From a checkpoint of a small mixture-of-experts model trained on Wikipedia: vocabulary 2048.
Below are experts of layer 5 (counted from 0) of a mixture-of-experts language model. Rows are named router (the router's row for the expert) and show model dimensions 0-159. Each number is 128 + 24 x the weight over its row's rms, rounded and kept within 0 to 255. Numbers have three digits each.
Before each expert's rows: "comes before" lists some tokens at least twice as common just after its tokens as in all text. This comes from a sample of Wikipedia text that the model never trained on. Tokens count by the router's weight.

# expert 2
comes before: " the", " 19", " a", " his", "ten", " 18"
router:150151162141154089141136102107125140112133111098119123113139174157140147148100121176133111118153117079139070147130155146165126140089111169077101126146133145166156091097130112144145148159105120138115084109086109134172127143095103146132148117134105093115156175102156138112151116133113139129146111139109156118120103081082124190110137106156088130136172137130105147125152124124145088091143175128129165129175139119142143131128126172122126140111128122115129151151115159110155128094138142

# expert 11
comes before: "|", "\n", "-", "==", "The", "==="
router:124112122136106114154087156117140100142106129149102095080106160172104129156159112123148120104131140123130150060147087110109102130140151108092147151164149104153138130143133156117137102093123140133153120140149165120169165094120092092083129099109124137131132108114110120135120145112147102154158160165111137126116103111137103084141097134142125124111121080106171095091135115160098105130136122104131135122137130176104151134144075165126112170136116139092104081150136141165124148148148180

# expert 34
comes before: " |", ".", ",", "–", ";", ":"
router:128089138145108134140126124168130103152116126116095152119126108150142110129148158130135180138117143118144134146185134087100099151159124094086158152148176120160135152185109121128171130104139137127101094148158178116114094120131169105119144155152109091126141108155200124144105117146131126133129136117133140105169113128140146157105082154127142114130104120157114143111120112167109082126123149127129090143103133155120125122175178126096148126115131156154101141130122092140115128122102053

# expert 28
comes before: "s", "d", "e", "en", "se", "o"
router:099153133104103151186119093140083183112114167115143144179117109137160107065100122144105146091094105102135130118128093169156096108127129126154140146158135130093131139137165122110139121126095181112124163139154114141090132099129130115107115163150126140116177133101126136131141147114096166145154120111147137107095118127131123154115149123159130140109118138142137111152096111158129148105156123158164113109157076139129133132102082162108131127140157187118136097113085138167127103130161122

# expert 9
comes before: " the", "ce", "e", " a", "ic", "c"
router:107141144137150162121101124109097156095145137156167091143119115137150082134149081134125113111130158133141126172097159076168141104149112157147142130147153143106153126105153131162116143134135118167132140083133103133136116145122131133117080117115127104144138113084193144100108148104114089078099160110197123142133084100112097118142099088125090103138114108105129162112139124110115103123117123114123108180112156082144121145139103139135098122122107059125148154123124135120115135122138149

# expert 35
comes before: "n", "v", " of", ",", "ph", " and"
router:151120115134135117158174128090137141125121128152093149114145093133124115127132124114116117076155108112107116143112153168147161114135120105153101126113102107116133115115096089118088089125148147099096152130114166173132113129109165141122143125145125128125086129137111146128141098129166169166105127114132180122163135152145130057099100189153164153149117125121090099135155139089147106162120112132124157145102176089131146131145119115076089139102128128158121101110125156101120079121128167

# expert 67
comes before: " |", "5", "0", "4", "7", "2"
router:142123091134073130125142112157110127115119163119123125144114149119131097098107168103073165134138101135127178179170115101149128108098081170134122129134123142189102090112115144143132140140115078096127108073134125127127134129137149130108086121120116111121085129128149137105121147144157165159143115136105098145111108136158125142101117112102183091115107104130120123099122141132106108094138160115128075170138105126112138113183126085099140087114096113146130126114152136148141165102134158

# expert 84
comes before: "s", ":", ",", "tor", "q", "=="
router:136161145105121146121153120141151122114114179142138152143167138116133116100111085149092086114138132137141099102112118099174138096134154111143141155140142129092057171118146097157102123119108126075114088123142111130099147132140174119132120091133137136071106092138126134183142145131123093164119126135116110139149143147146127111156101100134150145156127154078176093151160146176079171110156139125110125120146135179119120147141173120116152139168120149130157113123116117122130121148129141

# expert 31
comes before: " and", " the", " which", " but", " 19", " he"
router:157140112109124139149107110128105130090129142131105129148117131113109148149144123132148172099109125129133145152131107084174125121115123148116148105132111136109146137125092098126132112118099116132165105134106096134155170110112173133083095108137141116131178145155146148148155151167156104095134112113124109103129113095084087075105173115146134158088108131158116111132134133173157112171079144141060166107134123175088134115106117110132124138140142133130138139130176159129126122188146180

# expert 23
comes before: "/", " |", ",", ".", ")", "00"
router:134134165144168117122120112113138141128157103127103197160128115146135087165164099140163181161126135157147128190137158181117117118187129106115152127118118122089135134147102157143110131111130085121069100120148166133144162148134131147125101125124119093138131110143140127130127106148093165089123134122146131158183131105165139122115150141101122145115135165097126149100128104138109147158134151117125137138144097139115162150119168115098151170106104149148115144149137085166119091110126098

# expert 60
comes before: " the", " a", "ver", "out", "rm", "ci"
router:131124119152104133154100133098105127126148086099109133135170133136122182117104109105102156133088132140119154122111123150146103082115081138134129121116179084131189095117126126105156108129120113176107106158150085154118099122114113088151124158115140137117172110135122113094126147165128137112120133093084156142085171127108108111149138147143118103129108108135103098153152133162146145130138129164181159118121147093116095142126096089099099137130139164113110097122156107121158134139142188

# expert 4
comes before: ",", ".", " of", " and", " in", "ion"
router:113125148175109109138126124140131138147155142129132149111119136083121121152112143144109115108161154143095106078131111145147158136108112092129175141113115094105109134094150094142166111121109098135086097138130136114120150120102106093091121127136100178110148127093125148117163190159101126126140110163172080171163130103106103097097127119119135131138146127164134127164161188133153131126128114148074177086157090100122093127134159136108140115140098126150084111153133130126102137134108141

# expert 94
comes before: " ", " 1", " 2", " 19", " 3", " 4"
router:138163127131116095154136132158107144139131141100144106102130169092131159153109133093159084151126088093121149114180127127150086109157142131104117152164140141131103070103100113131112148136138131103144109098143124147141121137106141129090140136144167130145115108118090110111131113179103119146126125107108165090118081107158128139140166126121127123147169111136131121127131122130131150129120186166123127143122142130136105113124155065115131083117071087157152129138098120171141125171144058

# expert 79
comes before: " |", ".", "%", "°", "′", "″"
router:118086160140112134147140136086131127144130150128092141139116089135126091126101125120145120158118154125104144122156168080148135122155158103164130128153198142155121122145107175138122130141134128114108086097114133144120164116149126135086124132148170099175161165167133106142114102131088143126121162124083103125176133120146086141129092140120118114144124068135165113087138116134114160121118152112116098168139149182096141115148148099108137135144128136145090149135114113109138109194111101

# expert 82
comes before: " |", "er", " century", "4", ":", "ough"
router:150137127111156171101112094185118137115155138137129109148128146141142147155111130137152141167094145134115136157159131131128162129141092132175132110095116154139139122173166112143117155144167106089087108099137159136109152142122143185121112078154098108112129129134170093128169130128139138124140112102114105151144116095116144124130156123131148149131080091144167099124085152131136124117114116072133183140073140116128145109118153086116123114111119185142103135174138124083118137117107159

# expert 39
comes before: "s", "ttle", "ve", "th", "pt", "st"
router:084137117137125131123170120206145146154076126088155084133151160142165158156120134126129112109103119159119121124097155132152092122104114110155134146155163132113150119098114132161126161130110147139114181140099133111138152126107137128166106123080108121164181121156125073095111138118110122124113154143151118095106158137099120132101110113178093140149082078128132132092153116128128115105108165120119115113151118119142093156169118134127112139112113117120160119094148131114129075096145112

# expert 1
comes before: "|", "-", "=", "b", "duc", "ck"
router:132148108130118089142139151165076112127129174147130119108097162147130118131197089119112093116107145141132135095168095125140146096090131140135158141116166118127143125137106124090146107139093122093144131095149086123128096146107133165124137112149098122113158136108177143117147160123101150137143136122063113144133120135098075140122109105129155122109140101122130110120107121169128145122184097123087101141127097083141118158114138089124139083121134139182103101158148136103101159121136162

# expert 24
comes before: "s", "st", "t", "c", "ter", "d"
router:152082087095110120167125155134129136108144102132117092165155099102134142096101133111161142087084146088150141105119150118088104121154081175137085118140142129134078130147113157103143116150110142161135131066145076106148074112133118153166087131122156091115175117111136139120091126138082114123145127149098126105136130125150111138118083119113133119107125104137127159137134095110098108105119124086126147131100087141130158120134162093116121087142114112119143117126108108089107145133121146

# expert 78
comes before: " |", ",", ")", " 19", ".", "–"
router:103114129132143106128090112164124111139135166145140129155069116132149133146114115114137140147149144115109136149170139091124116074133124115150114190127114132120075137174090115138163120117111177100092138110120144145106129158117160148127144138111145114140136140176135104133153126130072182095107123127118122084168149176080154170154144117143153131124125118170160081112105104121100124130096118149088101136106113152134133130127103146182135128118086162134140105129131108118155141138102099

# expert 27
comes before: " |", "A", "S", "R", ";", "E"
router:116129114140109134135080154110153088147110107118131105148083148133102112096179130096127146187146155122117142116164155125114119126137121162144102101108151151136126187146089161115129127130174098128110154063115122120137152134126157072098097091127113145114094123092115132163112110118116133080153125150132110097169122165119141105121151152124176096157089104139090120129129159108116130131078142134131100122094101185116158134124111107140100118107135144117104126131097105119108130141147139

# expert 65
comes before: "s", "e", "com", "ad", "ne", "te"
router:100125128113116121145150113132140116183114123132102156122162162159122113135116175137163157088157146080130135129106104129109145148088148106142154124117109126110135093109136131145173135115125130144116080110093157125123136134163113072156123175105138159119120136116136168113143074089145155162147075141139071146119152145151125091091136122144128098160103150114125179134153125110118145136139141107166099096150191102111140115136103165176145130117122123125111176128129133131108157121145147

# expert 57
comes before: " ", " first", " f", " re", " same", " United"
router:148136145130151140107092103153120156094118119111149141113146112127130123167151103156067103073116115143131045087149106144178126140115115148105102153114125146131076105109170127113120137107164120100144126149154091147089170080126117108092138072122104115124136120148161111132166151140113117086140144131162172090142112118098148131115074130116135138131122148106119109120148132126153130111107130133141118135119152161128133100150153093171124137126136146124119113132100139122129078171161124

# expert 91
comes before: " |", ";", ".", ")", "%", "ro"
router:150147136167145109128145147109138134144103126124096104142125158139134127133152122159132133136100157113105144129157135136131097137121086156151145121096160129163145118164135140101141117130126108174053114101132177105117130098160136111135162093122127095217146161135101088111117108151150134127121087119141080099132140153164112138147136113134145117096151099155133113126070103129110112141108147106134130170164158127178121086125127122115179154123101141103074146121142107121151123125120106

# expert 14
comes before: "W", "N", "\n", "E", "d", " 0"
router:103126126135136098105121162098117089141147161159116095113115172156127114110149148140103129138114096139124147139114155147128117153136131160133101129155103138141129108141122179103092061126144114090124121084142127136095079113164165128121117118130104105143113157129111120138155104098107109129136077141120107153105115132127112156132147165123089130118119130090177129089063136137205106107103105119158127129116137115147140154159157110133104074097118137094147141157148086165133145152134137

# expert 73
comes before: ",", " |", " (", "'", "ki", "i"
router:146144147161146169112106143104157129117142127146162160126149121127175097127152139121168155156121137125109136089115112144168105091122164112119094134110101146120102160136128120101132117133122146100156138114107106141133117142156160137100146126144104124114114144117103096140101109142091137153099086135111096187181135136146160162125095121162137104100083116159154103143117151151133128133132124197162134132085129114109116176129124144130130099120163133074136145142114166120135204162128101

# expert 92
comes before: "ly", "er", " of", " to", "d", "st"
router:130116092131111130168145101118133128126091129110154130081139077122100148149117120126152116120125106160147142162106152155181097116140115162137177154127155144129107170125101116115133132129099133094094159137150126136113124105145121192131122133152147150154108118136106133096117127114101124138102138149129147091152110072173127200119171161139144090108182143129117193124146082091172155111108096104131106137137130134151140124137149127145129154133111119141119140104094095089148133127142132

# expert 81
comes before: " was", "ic", " is", "y", "t", " had"
router:121099154129132158163120149128167139145141104138112136155167095147143166155147152116164126098114117137132165130113106109118098180133095162143119116125155156081152120146171097141118118116106137139146121152129123111065105108104131146142105125110150112152139110189139156093092148130120163179118161109118151167135114145097143103124107109086108181182139142139111102126159141084109185101117146140129126164135105120139089141131106133116130169109130144114154136116100150140130117099163153

# expert 18
comes before: "\n", "-", "The", "|", "B", "S"
router:132104099149133118088090104130139140168111095111146110110130071080079091124084113129059111103108125129118136097108142086074100125147122119147171111112140130085154143138156134131120133094130127099143136087153180150122134133081119115115144104087154135162082109116141145098115109153155139129142126144123130155114127157104096163138112137117127103143138125112161128110133127125114133152150098140133095140087072158122139133107120148110135110091115097165162130092133149089131138145162136

# expert 41
comes before: " by", " to", " in", " the", " as", " with"
router:125157136145132106121154109073154131128150123135143093144115097141129113108101111122111166152152096125097106123105077149159085130109143106105147143116173101156156121098155080137117082128144115131126181135109121168154107122133106143105141102168132152130134134142110119127185119094087088146130119142113131127168087158127142125138116120145146117151194150105139121184102154117170131117151141123137090120131125142123118163148120147097106069156105137146129158109134147139159102078131137

# expert 38
comes before: "s", " of", "r", " and", "ship", "ry"
router:125126127179115134105099112149105090113110142109104154100128157136124105136076123135132124039175125136101133154102153128132156136112201124107152143118121108134133142130123101123134094121127115107096144121117098135117098144135091143121099117164140144122138135191101160107122165109090091148145139134114124152140116121155109119102140161131153181108083126097101117130101122156133090117128107111116143096105163193109109102127147078119094132131163180131140116154124127112140129140114141

# expert 25
comes before: "s", "al", " of", ",", "ly", "ed"
router:129099158131135139139154114124076170123100106113123109137115121162115121113163084163176124155140113112117125163126156130102110134162175127129080133136164124125138157116124148165125142131145090134111115140084123141164154152158124106114096145137147128155093129145095136105117209156195097135111124122126144141124121109149108088139097119131141101092130141160134136129145110147105169096110101191165085135090127126121107118134113066105133162136121131130153128120132136132129115135171152

# expert 75
comes before: " the", " a", " to", " in", " well", " that"
router:126129148119115166124105115127139111144149107146140090118118150156097136108103093118081097138130131136121047120108094107127094165146156126097136144150156147129118091096164136148149117124143153114089130104124099144155108130160166151106105144145146111158160120117134122149147147118140122165093110074154139153096157103126142120116106107146154092149118115156128171148131096149152113153090122167125106099134084099126112123132088126119163119130107079156185157097119133149148130080154149

# expert 80
comes before: "\n", " ", " 1", " \"", " —", " C"
router:109125157126108132162132132167092127093144100111086170132094131149102101128136114148174116156104117134127160118129157196140131166177128145110101093125104123109098097150109082114135089126136120105172121137132108121093122163095105129126136153142132137118100126114104117097135145104201118137123115115165085169109142126083126129118116115123100074130109122144157150108127073118174138136140074162118136146125110112161146109118166118134098145120127096144104094145140107146149130127122144

# expert 83
comes before: "\n", " |", "A", "S", "C", "T"
router:095104127075095080125126116090148131107102139113148106179095128124138169137110141149126140165105117174145132153151135151121160145133116113143145131117140131121141134140141108089106131093126124153119131122157105129168132155129169148096108091122122107134111091127111146114125157133128157105151147083108091142155127129130109101164151156112146133153128132066139165123138057103122163110100096202138117115171147144164164129113128190122117102153144133098142143100137125135148126124147158

# expert 32
comes before: "\n", " ", " 0", " 1", " 2", " 3"
router:106101131143108108120119162102111110146101142151096104157096118123126104125123164139142126134147111140111136137164156134147121156163153159166070152149108150139089086155130116099138092103142153133142090063104086183106186140113124162125146107140141127129149123089124124139177090151138120141131106105144128152087150157139169132075125102083093112121117095166122106116105105115132155138144136136096125118140102111171151141154107111167154145109140126141093145123167130131134107137113105

# expert 55
comes before: " |", " of", "iv", "age", "ive", " in"
router:129159120109147140097128165133103126165104158112152082164103131123158107115108102141113135152126152134160169108128116094146107156152170074177138156147126159135112104116112129158143172136094110107097154127142121134122111081136140122141113115166147110122107172152103143090102107132075073143085129144082144148134090129103145133107102125109143107118141112119120092162169123070133119147146129166118103153102146140136135146136183113141113139104121119117136119149109134150173107156149108

# expert 54
comes before: "e", "ar", "as", "a", "an", "al"
router:152159084092148167130119119144138088135129126145140160129154127105113145173140160108162123109143161145119127120114111141143104139107152208109107135094130168135145142134160103155131137115139122152149116150097158129145160153128142130126134140133157171135105123100114093124135197134079155122128159151110136175102104140120128145158153114175113116117126146163173130126112132118098160123139112114125113109160147120113149172164124118144138149118172126114081171142136161137098071100167127

# expert 8
comes before: " the", " a", " The", " \"", " A", " S"
router:071150176152122097127152121118112145111143123104115151108157134107087182172141145080157113139103144108114126141137150103142094171137137120110152106125131150134146067102124144125130136137126133131141084100131168141145131127147114140098140095142089093090135145123122148081133160130113085120076119124150175152094129124104144112109135107116099126190121075128132137112120105152157104100168131132187181139151123111091116129109138134157134092141147137149124132132123099124145137117167132

# expert 26
comes before: " the", " he", " of", " it", " she", "ing"
router:152146130151154139121148114134104141186164105145126125137131135143113110140145104130150123133185133142119134125117131136107117129160141129112146105117120139116106131157154092077134109129169074115133140115135151089100144112107179187146110132166145129161133117107126135098131174112185082142150177159177133078170129149118152136097126135144119146101146118149133131127153125105138094191122173115118114145101154138155141117145149161106116104120109138140113160145118132149087088134159175

# expert 30
comes before: " ", ":", " name", "ed", " species", ")"
router:124119133133167144080133168124115137135137141139133099121131091127165131133165112073092111162136111137156140149120105098069109143160119184137139150138106118136099163152183111139106137137109089081117111105133112121126109113159109150145122105137084142095116120150129094124110104117110083106130167148141142114141119133128137155119098149092150090148151152117125112116104127049158162111153151158103152143099119132109136159122149075121143145165103123141123122104095127128128184159119128

# expert 62
comes before: "-", "port", "=", "fer", "8", "p"
router:103119144111109091119142115092138167091107152100105193173144126157153131103125134124150095153098108128094102132122129115092111091173110162117153172156167119153137144131125176118151079148109101067124106095137126122136109166116139123143165142106126138153086140136117128118109117132130177141152142108115122113099115160126117080148144135132127170135098118121155182091101141113092156130117127106158129128138098094131113097121168138132109118134090104163123125129130148133115163093101106

# expert 37
comes before: "o", "re", "or", "and", "e", "ri"
router:134112110124144129148139145137130111137109162138091094130159119104144099110144130123116091081098140153133136138150116117114162121154117145141150129141127160151092157123133128141095166128160154194170091144083151108124172123106153096156115136164128117078084099125127144082117150155153129103138144132117140155103130109164153113167125149145150126090150132145123126090129167123109119138142122140114084129140122159164080119144140120043112129172173143116139135126105114125135093167123095

# expert 93
comes before: "s", "d", " of", " in", "ed", "r"
router:102111130114130150092171147113108131170129075155132150148111116135157129092121104118142125155140133137138096174105140127166119120122116126112108145125123117116120099173141167117172114159086124091058143161130144125104130137093095124149155174123114143146113143127156134126105106124095143111123147152129161130127137115088151141091130148103119134141131102127116116138160093138170124114144089094142129106159107169136167056111117127157114108177190107096143101129154136134084146136135148

# expert 88
comes before: ",", " of", ".", "w", "un", "bor"
router:143139130143118083136110124158110087095139121143142119159146186159069125140120103114121128115115154137142128159158145145128085137169122107150115190128104111061153142129126084098136113117166160126103150151107154103128114121111123112100113111126120097111150147110129122091150125131124150101140132097142170154141124110116137126109144172174122143118179136103171101151165065098118136127127156138109111111146073140129128121123106149155125145117131095123131114065135140160121094129147098

# expert 74
comes before: "ed", "ing", "es", "ion", "ence", "il"
router:111130142165116122142126138142136098158132110144094125137146073091124114119144182159082117162103166173129107133106085091126110158165131078085151155104121138142157147141124123094115142150121173110105127131158131122088130136149103159135115121111099146164120154166087118137103124135127120158099145126144145151133178160123147094115135128119074144140119136125134129120128170147178100114122155118102128126144126147140082185116130148111144101140134109124128105141136085117118072134165081

# expert 42
comes before: "s", "ter", "ment", "ct", "te", "ted"
router:147115120157154069137140136165110120125154131126102126191111122102132160111131152086108096104167138131122086167111127210090116136101126123120122132095114148090109135156168118172131110103134147165122156140133111109112124104139127118151162126133113158150138096131099133104138130159161091154177101129108133168143088103116166160147147129162132115113163117118084153158151119092142130091130152166098150126115122090122152142136140136134112152153124110128168092138103150101115152121125145

# expert 20
comes before: "it", "ed", " the", "ing", "ru", "ia"
router:133161129091145113107164148144126159117165097166149105164128136145128133141126062164107145081151111108089126120140162146122165181095166159119118092120122180118132109126188131121100127110138123135117168153111160137145121101097127132141119142081146133129127137109134130101149112152157082136129127154131162120124157128134127145124144102165131138078148137132158099112114172167159119133111117142128146126117096132148134137111129177135153141167136096088105123132109180090109094132105089

# expert 51
comes before: " ", "s", "ly", " and", "ball", "ist"
router:134145121091133135140115139137146121107119126169172095129162153093132158162133114127172149100073120147079112111106118169128116131151139131118132136154154136158121165125133103163135097118120139096120135154120136117120127136151114110117179122110091139134174143119154130159139087120116148129087112122179083148123147151166130128121113127096146084176150141149141137114153129138153132094130176136131169120069129121094123114110138153128180116152157158129129138142095182163143167087162133

# expert 58
comes before: "\n", " The", " In", " He", " It", " She"
router:122154170124116137111139133098134158150148110099173185109124126086141097171109107127131132128121124142112119113153163143116105151114126113095122101112122159113148137097093150160128114085149125144156134134135134177105082125135094137100167097096128114117116140097100147109161098137170142135125170086184123163147123090081092153101128100101145145120099105132222129115135130115108116126100092162137151121115139140087116122125150136114127095119113126126115124113113113118151135094137164

# expert 29
comes before: " be", " the", " ", " re", " have", " a"
router:104143156132156147152141117193131117104140108159103128125144122078142116115130096079151095162146147142111184104083138128150139141147103065109118147159112140171116106146141096133101137135156132152133156154111114088122078142146177119117117097130114113119090114116132093119134155164140157122151143149141142103118149124149129138131133157123096158097093131121143166125151121088140132189139142141162185145109162168140125136148128083121116109134170118169138153133133137134136152126161133

# expert 70
comes before: "s", ",", ".", " of", " in", " was"
router:132111128128130128127150111095113120137102163130139096146127144163093104122155133115144136120122116128109169112084138168090136124099141133128068152111156116153105124161175106111130099114103183127093158144103149112176176157102116078151099103163130125187157115137121131108135149091156086138118160142125109128127113166124177112080130141156111151130141110096107131125133107099148130128095089121137112091115155105101149101151143172179102139140147138119096101131123108130146137145132159

# expert 50
comes before: " ", " the", " as", " a", " re", " was"
router:160126155139104164142128090152121116091074115151066166171135089112139159136141121109155160162126127127116155104130105105184108118104160127092168093124126122132127125098115137092220114126094091152144131096147119151119120103115146123132136072143139128136151133138174145138141126083103091119153101165139135124124126154106127123101142130154160116160119112159144134127127122135134136109102148154092123109158109155161112117160110148105083099125121134147140122131140155096156096129119144

# expert 33
comes before: " ", " C", " 19", " A", " P", " S"
router:128109123130146142143151153124112100125149140109155144158124135098118138178123128108143150164098138132079144121162118167134123141126160113085119100143099112105161166121131104124177088141123117113138151117133123154134132128107124179173134089158152170168086107110110139088107165152138101133127123136113102114068158135109142130166159155090145141134142161162125117142153114140148086121108116110147127134120151119102136120105149107104137134093117085126181152131151182143156185158151096

# expert 52
comes before: " ", " a", " re", " been", " also", " an"
router:140119128132110139127137114131148120114142115117135136128173101133135131173141121171131127160151113152123119113122107099138073145130095127103076106071142097130109089105121122105172135131141172150141153157141110081123098113141074090117122108148156130111152110139139127194127104143129127158121142131117092130133147145099174112149083101074123129159119179119127125114163103117146117160168127122126121133130130090144136109129093097138152196123148127124142162116136197161145131149117141

# expert 89
comes before: "ed", "ing", "s", "er", "ers", " of"
router:124135080114139158116088107095136138116159126191136115131121136122106152074140144131147091158168145107136144105127170112064168116128116144121156137120122108155089116133112099117129106114177075118095139126122167126138131142135072135148133123099149133170116119139106118181128123136105097136095140125164124116105143103151139121135169123082107160129101156105142136127136120143168172125135086111109097124105109108126114139123116154160155152125109179139124127134107121151119132193149169